config = dict(
    vocab_size=23349,
    beta1=0.93,
    steps=6209,
)
Below are experts of layer 5 (counted from 0) of a mixture-of-experts language model. Rows are named up (a neuron's input weights, with its number) and show model dimensions 0-255. Each number is 128 + 24 x the weight over its row's rms, rounded and kept within 0 to 255.
Before each expert's rows: a language model's description of what the expert responds to; "gets" lists some tokens that make up at least twice as much of what it gets as of all text. This comes from a sample of Wikipedia text that the model never trained on. Tokens count by the router's weight.

# expert 1
It responds to: Prepositions opening time, place or topic phrases, mostly in and of, plus on, at, during, after, as in "in 1918".
gets: " in", " of", " on", " In", " from", " at"
up0 [ 96 114 156 157 161  76 159 137 147 123 153 111 125 183 149 113 131 140 162 163  92 109 108 142  97 140 117 109  89 126 140  94 142 131 140 100 110 119 107 146 107 169 120 153  93  79 128 128 155 124 152 146 133 129  89 107 157 108 153  97 162  92 129 127 129 126 147 144 152 160  91 152 154 117 141 107 118 130 135 128 131 140 155 100 127 108 174 154 100 126 146  98 117 121 142 127 108  85 129 146 135  92 147 106 124 127 116 131  98 140 112 104 137 174 108 125 124 144 145 150 120 136 122 126 150 129 112 138 120 167 128 109 124 156 112  92  76 109 164 120 138 148 118 190 140 158 144 109 114 114 102  80 143 140 129 122 114 160 185 146 108 169 150 142 105 149 123 118 101 116 120 134 122 124 183 126 127 132 165 110 128 138 159  68 120 172 125  94 102 119 131 120 170  76 137 110 114 135 153 152 181 122 138 111 143 119  95 183 104  96  98 138 126 134 142 157 143 114 179 180 153 163 106 130 121  98 158 140 137 115 106 126 129 149 113 112 145  98 121  96  97 165 154  90 114 117 121 125  87 101 142 135  87 140 136 102]

# expert 0
It responds to: Pipe separators and small numbers or match scores inside statistics tables and results lists, such as |, 0, 1–1;, 2–0.
gets: " |", " 0", "|", " 1", " 2", " /"
up0 [134 157 119 112 139 142 117 121 111 139 103 166 129 108 149 103 122 123 126 174 133 123 144 139  90 124 153 163 118 121 108 146  88 152  60 147 147 158 122 148  62 151 160 113 125 122 120 129  98 127 116 126 102 137 142 141 152 142 124 170 119 131 133 137 116 111 156 101  78 163 130 118 128  98 134 134 128 118 130  95 145  99 159 123 125 133 112 151 109  97 117 132 126 128 127 116  92 120 133 158 128 120 145 141 134  96 145  85 142 132 121 136 152 111 149 120 121 154 126  86 150 141 199  84 127 134 114 134 116 178  93 145 133 153 128 127 154 173 136 139 136 150 135 100 137 133 100 109  80 118 127 126 151 141 104 115 139 149 146 143 126 180 134 102 112 123  78 146 114  91 128 158 158 145 120 180 102 122 119 174 142 156 123  90 140 152 120 113  67  93 100 126 148  87 151 120 127 103 169 181 152 127 109 124  93 119 142 146 159 136 104 132 104 125  96 162 122  84 138 159 171 105 169  74 162 167 121 127 163 173 106 113 104 149 147 111 110 149 109 141 177 145 122 162 107 150 130 111 142 100 125  89 116 115 108 163]

# expert 8
It responds to: Determiners beginning noun phrases, mostly the, The, a and possessives his, its, their, often after prepositions or opening titles.
gets: " the", " The", " a", "'s", " his", "The"
up0 [122 124 106 161 144  86 121  99 160 138 141 104 115 141 133 106 123 130 122  84 108 139 163  95 127 102 106 153 132  90 105 113 151 101 186 159 131 138 128 113 172 110 110 145 130  91 128 139 118 113 110  95 113 113 124  89 129 100 118  94 111 125 154 106 113 177  94 136 122 107 121  82 112 112 153 120 137  84 118 125 142  79 178 115  86 148 146 109 134 157 152  79 129 158  97  86 178 131  95 110 156 116 145 160 115 116 133 109 172 143 159 128 159 148 120  85 150 162 163 133 160 162 100 148 117 140 104 119 147 134  91 135 141 135 108 124  97 121 100 148 110  99 147 132 104 127 142 113 120 105 129 152 123 110 123 105 178  96 126 123 146 115 129 128 131 112  99 131  95 132 135  84 157 104 135 145 113 150 101  98 148 115 122 105 121 122 141 117  93  98 127 155 123 112 147  76 142 185 104  83 141 147  82  80 122 144 167 115 128 147 138 185 140 121 114 129 177  86 117 108 120 105 151 126 142 167 107 116 126 133 180 122 122 146 141 147 145 179 163 118 138  97 146 102 149 104 120  98 121 123 103 126 133 106 133 148]

# expert 3
It responds to: Pipes, blanks and header words in election tables and infobox fields, such as Votes, Candidate, %, Party, "Fuel capacity:".
gets: " ", " |", "|", "-", ":", " •"
up0 [168 133 107 121 106 104 130 124  88 155 137 137 131 104 162 130 154 139 120 107 133 127 135 143 141 136 177 107 139 126 112 144  94 121  54 148 181 129 139 120 129  92 123 126 140 170 136 165 144  87  91 181  91 141 112 165 143  90 154 135  88 148  79 121 147 120 144  91 114 108 120 113 138 138 101 134 102 125 120 132 124 169 113 131 144 125 117 114  77 103 136 138 112 124 101 115 131 100 118  89 105 143 119 170 135 100  86 127 166 114 131  96 110 128 125 111 159 138 160  84 161  78  94 145 161 124 139 132 103 131 157 113 129 156 109 169 111 171 119 117 136 123 132 145 117 134 132 111 137 144 146 136 155 103 134 122 138 126 110 106  98 132 120 100 174 139 138 134 110 165 186 136 121 107 105 144  87 130 141 100 159 119 166 137  87 118 134 110 130 112 142 136 114 131 145 142 115  57 103 134 122 128  92 103 143 115 118 110 116 113 177 110  80 120 103 100 165 117 115 156 141  90 150 149 114 164 131  96 105 133 141 143 157  98 131 142 157 163 165 134 136 149 129 145 174 142 114 116 109 109 129  53  97 107 116 101]

# expert 13
It responds to: Conjunctions, relative words and subject pronouns starting clauses in running prose, such as and, that, which, who, but, they, it.
gets: " and", " that", " which", " he", " it", " who"
up0 [ 87 121 128 148 169 136 122 140 120 128 142 136  85 189 108 131 128 137 115 148 128 200 150 169  84 133  95 148 104 144 156 133 110 130 119 147 160  99 131  87 120 106 100 114 136 132 160 169 118 140 110 139 133 100 147  83  94 104 132 139 134 141 116 140  96 157 125 167 141 106 125 116  81 115  99 127 136 142 137 127 163 115 155  93 154 162  94 117  83 105 149 110 150 148 145 132 176 109 139 134 118 106 114 158 127  92 154 106 120 126 135 144 104 146 101 115 137  97 150 133  95 140 132 149 138 129 134 145 119  97  97 131 124 162 156 123 145 106 110  81 122 171 148 128 122 150  93 156  66 110 161 128 110 116 130 131 169 132 121 122 124 142 111 115  74 135  86  99  96 158 126  86 154 125 108 154 185 133  62 144 137 144 102 107 136 120 150 104 144 131 129 135 128 105  97 114 143 159 139 133 138  81 138 101  81 139  84  99 134 128 106 130 126 168 106 149 135 141  79 144 157 135 129 118 110 141 120  91 161 122 163  99 112 130 110 116 148 128 102 135 129  79 173 130 104 139 104 186 122 153 130 116 135 124 137 128]

# expert 6
It responds to: First names, initials and name pieces of people in credits, cast lists and election tables, such as John, J., William, Chris.
gets: "-", " John", " and", ",", " William", "|"
up0 [ 91 126  92 152 154  98 103 126 172 143 142 144 181 137 105  94 106  90  98 128 113 102 143 129 114  74 125 112 145 160 120 144  96  63 101 103 119 129 118 164 138 145 113 147 127 131  83 104 156 139 131 133 113 110 123 170 161 128 159  83 133 124 149 151 108 122 115 130 118  89  91 154 142 120 124 126  81 137 144 137 118 113 116 131  89 188 155  97 120 159 116 135 120 136  97 105  98  80 167 140 145 120 164 119 144  93 131 128 134 114 127 120 164 131 100 103 142 129 115 145 112 102 128  87 154 131 156 132 117 119 155 106 150 128 151 154 108 101 112  68 141 104 110 153 130 145 148 140 132 105 137 123 135 161 149 117 140  99  97 132 111 146 128 127 126 113 124 153  98 141 105 130 142 125 123 113 103  75 178 130 134 121 122 140 120 106 160 150 160  99  88 171 107  95 122 107 109 173 154 136 101 158 177 131 155 125 117 125 188 127 120 120 136 141 180 100 118 128 143 129 125 104 101 146 118 123 136 115 138 136 135 163  72 126 113 178 147 124 155 114 120 181 113  94 101 147 112 125 123 113 172 149  90 112  89 160]